python train.py --router_score="softmax" --qk_norm=false --beta1=0.95
Below are experts of layer 9 (counted from 0) of a mixture-of-experts language model. Rows are named router (the router's row for the expert), gate (a neuron's input weights, with its number), up (a neuron's input weights, with its number) and show model dimensions 0-191. Each number is 500 + 25 x the weight over its row's rms, rounded and kept within 0 to 999. Numbers have three digits each.
After each expert's rows: "gets" lists some tokens that make up at least twice as much of what it gets as of all text. This comes from a sample of Wikipedia text that the model never trained on. Tokens count by the router's weight.

# expert 69
router:556496537543503526508486530452457520479467506531485482540478490523514525447490514482539517502522484532466492517487515490527500512532494519510503510502447486517498488528498485466510503494505508523480488543502490466475482557465520496480514496551442463518521527520496508468489489502522447504455472500463539459491484554500512522458499466531517511489496499528530501496486500453503469518462522524485467531487531497462529469461464521495554508464521474523474493506500492502510496491482496529514499511456496464502503499490522508534486510523487501476542488502473516456522448469476475490
gate1:529470546480462474475492539535482508502531488517526485453493487533512499481460465479504531462477497532480515517519468479507475494528468513531522468522516522513517524571520503492476538508501468507494476485545484539484485509521495506529464522549531502496517556470500507505488488489502480501485543494534510533517449513499527493539519515513466526497460481513535488492525505493533486511519535508495511483512503520491490491521537461523543544478503435481485510503517511499496482488458507483512501537513533558521493523510527482494524527526518516521500521476560522463546522548498504524
up1:475502535473450505532479466493495500477527526493528511508481464547509535529515487510551523505494522446511511512502513536495503506473506476509533451522508518518509493476524514505492489502542457533469515506529470514462537460495537468535511518538497517509488494458482535534502481516519498494501482466486483499501478533542503514509512488509496543515432517499509452465505502508503483492521538489561497448516524532464480496511486479503470529496485483431479516514506445508511489543526495516477505507467482471534502468522495508530505536520513496517476511528539495442521523468491496541
gets: " |", "|", ":", ";", "-", " /"

# expert 37
router:513511490482511506515517505548455454534490490530460525495466521497490485482521483508485512531486543529514515478498465476529508475479520487467519497536498471453476487505524516489497465522488536521524497451490519485484504473518555489557545538520505503509496476476485538524542534496519506480497546503545470535494514507483476526512541481506501488544502508492491477485545456500507481511534511514491486474522535498484538482486522488472490513504444502507471458527506495503538506555531490524459516450530482499441550477508489504512512481543511498480482499479496468535514532467526475525
gate2:496484489521543483498524519431481459475514519494513498504514491518493499471500512486461502522473497477484490503516507502501493513483513472489517485476490467500539510501504528487495512509513493537521483485519485462514499524487493508528498525508485521521468509443497489515492491510516460522526523488534466507487510471497532522519445487506487528495527531481503485482510489509483536471449504444441519543489526535534468486525476447537502478472534434531509460507534453522521519479510446515497490509518517537515515541493487528549498522494473478492513521508513495537415525523520559522
up2:485479469500492471452467487504537498515538487521543525497488510499488552532517507491481533497542425523497511517543454493441537531520475487515520492481488472525485565527485479552482530487479487508495519498460485541521502488492547484482503478503496520514525509492474475537484503481541520489483463529489482497472506510467480457518538468494498463521482544531480526487500497489510542541524523512460512491484511539503487500518526512471504492473518487492558470529489512503504498493543544465482487495493480502448524481470482503505450523484512511494494481511506451493511523495529497458
gets: "19", " ", "18", "20", ".", "17"

# expert 54
router:468475552511468475487487479525493550534492527536507493557475461486515502464508525504539469456538517451548488486495492493557499506507488507475521493515482548538492529511514486507538477506503506494482524490518540461489503501519518525549504500524452462467485518499499466516557556481493505555485479525506516530486482544470518498504501489474452525499511492520508506464513490455509487496505485493524513470512467477522532488498481496505534509435509508472530507495533515516511497463459481495496503507506493549484471486511489512507541468493456458524512496506495487454473529499503527473
gate0:502492560484535494500477510506498515519464482520551500500534540432499512529517501541472454519555503492546491549548461522516479500471496531476503520482520518530509493483531472481520534530451539452510477484507536495493449521497535501529509522497464509493493501500549515519525526488515494470516514484486486518488557481500473514495468491529479492552460489509493498480500474508511503451517487533501501500454470522461484528497483539486516488493470468531479485528505542498527526480514505492537520467503514538515527532511516475552462491515515479513495517502495520501541488497531485500
up0:435482493496541519501449497541513482473536542503500524526434519550493476495515470509525499498484489494522544488488468491537525504500507499493494503507478461491444517500522484506468474464529502478486521535546486490528509494502502486511487475509521495556478476490483489489487496523473505462515484535492530468498495486497469491535531494499509478524473558529521469498501495544486523541499502511473481477480510473500522520513463443511484535523519484511472489490495437511479552486490483510518481489536538518552457483499502518465498500536475514494515513559494479513497456481529450493
gets: " in", " of", " to", " on", " for", " by"

# expert 20
router:538455527514508507474530502494488526514554480496510498508485492503504493466508456529506505508500480531552557486479527487518498506562502523497494512527502516540497505486508537548540529509487497477505495562540524456548533490479512498499491484459484465520511510508485485510490504477502484474510473470510501439483500540448490494472484470500529529524493543470484530540483480503526489481472473491459479499483481514522472508511464538528494523485534450488485477521497503472497489520497517544481484520468530507499517461567510502546501540460524500499506507454449481513507497533480509492
gate0:519495513493515457536503506507531505527477503496539516484521528500499520545472500511459487501513461503481502525525496479506516495498472499517440544469482478537482524490495457505498512471468506483471484519507505519527488520467550489527471530498520482491487466501501516494516535525469525459544458513526506513483512513523524523501498512536525509484462468516483515506565519453477532487485543469536506507520504469494504507534553473509511517525546479504518480502461512424520481458477468497513465510500534512489513501540435481479479500508440520511493498505440510459497510525508481516
up0:484507482486502491489526511493484516541471418560496507532483455459544494499512488514458485489522478492483528505499533507526480508491517549496516474499506525492509549490515542529475526539490503462507466495496465477468535509460498501521541503523478472484472476537463470535510515490474507478496503498509490494523457452481530514488495474500511488526548492463498497500491493478497532511522502533510522520486509497471499491537523481462502501485456493469492513537490458463510501482489513448505524509504545555479462497498455488481507523521499544560506498489449494486435503479490493487
gets: ",", "-", " the", " |", " in", " The"

# expert 60
router:528542502522526479525484492502476485531548523526516499493531533469519511542505505512491506499505509487481521474510496493516484477505484476485519526513517462464480541470478468490513553473502528537511537479489510492472457511521524497521492517446515509515470465493489467508498526470504517531495467490525496512454525482514464448466492531516512446498495502539502480509530512518516525521509488510436470520526524498493507481481513465537482501445499459527476456506488562465552536480535495523476526486555528481512507512489508514487470468516506471524499533483484464527507545492541469510
gate2:519486536485469514470517500512494456504528504541466456439491471477550547508495500521493477532469509463489528513482533500518503459477475525518509512522454532492503527481484465509459493511520504484537526544504521485483515543518503502488541505490500470492465512498501533515486493492458522538485493509514525544490512483504508476498447483525481501501515473504500503512559536485471453495515451464505511506436516472505526499522462529490517511532488490474489509505518492515530489518497488475528520487525529498469519458491483547554516538521463492447460520510526500526479510454510478480
up2:497507493478502494501514522497511463458525475467535516484518480490531464483476517558531502536504449500505537493492438468505515476485458504446458549495432523494494539469528513512528484508495499491474489542491536529499488496512483513472491545486521526487478543505494505477466513506464520505506497499494555481503530519537505489497498527490490447490513488487482483487500510476514498487456471492519571498492487515491534535494460516497511512527458494494497515477502497490466482522480460472500524516514500469443487489503496573531527472460507482467479485520537489524452482490481515498
gets: " ", "20", "19", "–", " $", "18"

# expert 45
router:477526471489497523491509455445526519524500478526509522472532494514550507521481490487449501537506513472504506475521510498542482487472527469498511500524481474446517525487507534494481489512528472501545476478480505514501461465458481535485508498503471545486508466540470503526522449514472512476514531507496524483484534515485498503467474501479486541525536472491546525471519492501561525480550545478502539497529573494496519463539533460478479483502469501547491490483488514520503489528468458509505481496475511509524482494523528535485506489505479475521506523525476520485531545511492478518
gate0:466464527479513523568529490481475471485477484455529485492528503553471476519497536513466498480547472503518541489484525543500465497513496477486498535525485488518473508469497493506463496508466466544463506494469517493476513465506495446468484506511484539521485533521499506458495515539495495486504527490497510513510504514535520506547504460513531485462523453514484473497476483509505511498471489469506468514453523469539529519471492494508469465465468522506500493571513488525494562501512526473500489521474518508505487507548488534477530471486473537529502492499503452492489496519541526530
up0:483516491566504562514543531522447527509521450544497515506509475473530503488510520448521477521508508515508466477504499530533543546508506501493461515461459475511499437534518534488521478525520474523521476485510510511530487537533482468471504544478453463478506496501501471478467483512496530502504481536525523526501488508492525504481512466501492499497474530536493494544520534515469516496521484525477484470448535471501436491528466517497534507489537487490474509465514505482523477483488499524500495517438483487525490511492483484457508503501470515476524501480525496523498482495475545499
gets: "0", "2", "%", "3", "1", "7"

# expert 13
router:471523503496524479532513527470526511530444462470505510536453494486522486486516511516485512439517495513474495540484468481500477502528511504516549538476480473542473506530514541484477532525478478478526505487483509525470516556472473507550529551481468440478513475521510521520457485474524481474508533488524503465515483559492473478489513484464482537539488520498543512473488519518499467483535516533504446507494533486522487487494519501501476501499477486518469471490503474532468528495515518508507493526508511467499518518486489497476547495523528521505485455476484552512545511497506464500
gate1:466511477514473492503510465529500489456526513446509470490509513500535483468479469518519523498494517455493528477478451477456530526498534470523543465483545471473534497524519470503526527500511466466495524458521518507485488454482530509493488488513494540508522554470484573484505480490490499493493472487542461507493460487552526479474494501500512499517518495466538502508491516498525494511513524526524473466482506494521507465521544450480554469500509519538498481480493519551486530516532483520518499486479493505501509525546469498482477491524490491481509482535535485541481494503442489535
up1:475473449517465477545506520523510561508511492472520467456512523507492512486477504498481497518524480506526497517530500524505460525490420527487480519504483488520500525472512526497460485491495450475476510538519499509495513496502503485490512461499538517502484534502499495575473498474509495528503489477498511515542487500504466548537480475499503515522490526508484532543485487459501478505519488539502552513425510516487542482483534511532520474480500539472485516487473495530462485539519471502467505468531503510518531524490504538528524494493555509482474496469511540494521460456507473524
gets: "-", ":", "|", " |", ";", " •"

# expert 26
router:448509549492547497491503508516530509557533493516517500497538525505502502497500507479504472511506486500500463489545516513475476483459512516505487493500498517525475482464521471524527485526486499529517470522468492491529495498477504513518500526487454493502498488532538467465528542484494525518498502540514532566490482518518482500490511532526497508503550519489545495471488511463494527496505526494473496498476514447516534460514469469480502518463555476536495511478531528527489508484488445479517489485543499546497510498559524515526557473505458465509504491463485500458493552482459481459
gate0:509544508472521527463533505500546537523473562461534535495507513494505503549520517513515511492532460468496494499513476487494527455461503442466499506486492501497488477500534491501512517454460522453509459487490475510468497498502473511503550500460524507496496545495477495498490576506452480469489538496487522482493501498550490445525462473510468493523493510524519489507504511483465485506561510494504527500529528487524481507482512475490464513489470527524513519506529489534493500524518551508504494501514484479515472528531511521494517452500504542510503502531535488536505471543521465541
up0:473463523498496462545486484476500490518504488494460500448485460508505511459513509480520476452496557490479516494511509496511507481506498454543470528549508477545490503527507501516514503514501506508511501477480527481484470501483512521469495505481474514467526512509473509501488499497501531519446472472534461529503501514509464519574542452481525515499530438504489521532441486532506540548513469526525510488496518489469504502543485513528476552503493527517493441485509515495520469496519492554508487518527561529469497526511531496502486519485468504494517514478455473467493532495482512510
gets: " as", " of", " with", " is", " by", " on"

# expert 27
router:523531492493541473478516476489514496479496505495520517480490524535499523505470494497464530457502477540477498566465486439500470527457502477512471530507483482494495502505522513460502491459496498505555492538507535517483527448479469528520504461520470485479518505502534534481454458488527494523505479500491461532510464505441453515524457516486509472498520533481487489491489549522501451472519499493484514463529503485464489496519502504518495502525505517517465512478486509469507505490482532483515505461523478498521478511494487540459539519444490526486549446486468472501510504457477476515
gate1:513494563533506471496493476508446494487537481486504531503509513511491517506497495520475513536469487491502556471484452491510501487475506518514482478477524539500523533494464500487506479481447460477523505546528531517494523506466480493528503492462515496503490494532546486498485482518488495529520494490549494495466513517496429545511496494459471489533489436510472518503526507528534441491481488519485519470556536503491469535474494517508467493483502487497516516497512475503515436473509484439495492522527482499529540495520517455497554471477469532491478498499519509497507537509462499467
up1:493470486504507510503508520518483520472510486463528488493491487508517530520543490494562477514520511475484510507503507492523456462526458493557478540534490500463454544506458508488448533468505507512502498478464507473512482519520473454478487502554521488477509546522505513437479538507522521559487518529501479548511500507450473488510459518542543505527497506473455504526524467499500492508522535475506531468510504473478513522533494515495497480527512493478481522477457504538540475506484523485476443466503526495523519542504492479489481534495476516497517513508474540491523499491534493527
gets: "\n", ".", ")", ":", ")\n", ".\n"

# expert 70
router:528484489492519497506505496519459478501521529481535478458478506479516497529514500461489499511427463504511458526498457476486512538491523539485479511483469503472457506465509500537520534478501502509502514501512516544545497490508479542483535459497540515481468448500485547519491482491530487488478538530517512505529490499518496461513511495503489509496488489467477547475514455549529526511477522518525521477502504494533468504467492457518490496529519488528460499533466525455532503484510509530506477485548472551527531487450478487510507481450500509487536506469482497512465442520523522525
gate0:490491511480514476499491501548481511491480504512465463481475507465478459491494573498489505473503525466482532529484467451492478461537491523514512496515505468495482546498504510545477529508501504509473455518493505524525514506499460503487493483499501484513521494467440520525487466515526495505504551527520457500481469477524461471506498474523509486529500482525492511473516494552482480490467444489507516476545494506522486526502505486538549522453498496502451458486516535528515487478505485505484511473525477466496490496477496450526552502491464541504526499442464513518479520513556523539
up0:516484511490504543518496524510520509531473533492478538469497442511528472512516483526440561497500504497447464495486475471503497503533519497513469479493502497523504523496524490440515504465524503515469553552534484498465481500505471483511454569489502528505476508554480473538487489492530531513550520498465470515467497554502493486490532485514506517511506475490508522473512457489513491475508471447460494507522491501488526505478499524479510515531489485494533481511548527495501507450523526475503455481483485479552525476490528497506515489525553508504487503490462471502501462487479500522
gets: "20", "19", "18", " politician", "),", " American"

# expert 48
router:511473520472489530494519515476499515468500470487498490493492488511454520504502500476478483510547520460452566500451481499503475479520538468518511504476511536515516494501494473476509505481496497491552490483498494497548441463494527519517540539522542528461504528503458513510473525472457509492479461494477493468511489498533541479500520496486487478485496558483497470512520529510509524497543466490487561534526468513518517486470546537506476484478462480453459503514499509495477509530530518468464485502510493483550513504498493534488555526535519482484500525537517492518520508460522481534
gate2:511516524525495459530498479480501472535494518522490491519485544462461526428489506508500534512478571496521483519520486505489480517486495487517536490506473451469479508519481506533506468511491506503477466483498490499484455499484508467551494495477467489547524490448530461501531477488467514505502454523497505472525508480488476469496552490529499522519531503494505520481498491464497524494504541530515516488464487515528491497483516472481533465508453541487461509493548501489468528516456529480476500564509484489513512485541482500510479539483481484499454510473493460473497494479507522571
up2:493466559486483504526501499482512519524482491507500516504510523517499498484499447465499512509472444508502507492495525508498478494513511513537440512481503506507487500579496503531479510511480520495527500466522499487495497555489442486465488521488477509479489515548475504511512496459497525543523456523486496518487460507536508501490475538483475504502512494510459535496547486544493518475529499469518493501484539516516553477513519435450478506497520556517470523493522492514522497493503482500507487535501512525500443527479518510496512521558493457474484540494534493462503527453465457468
gets: "20", " ", "19", "–", "18", "."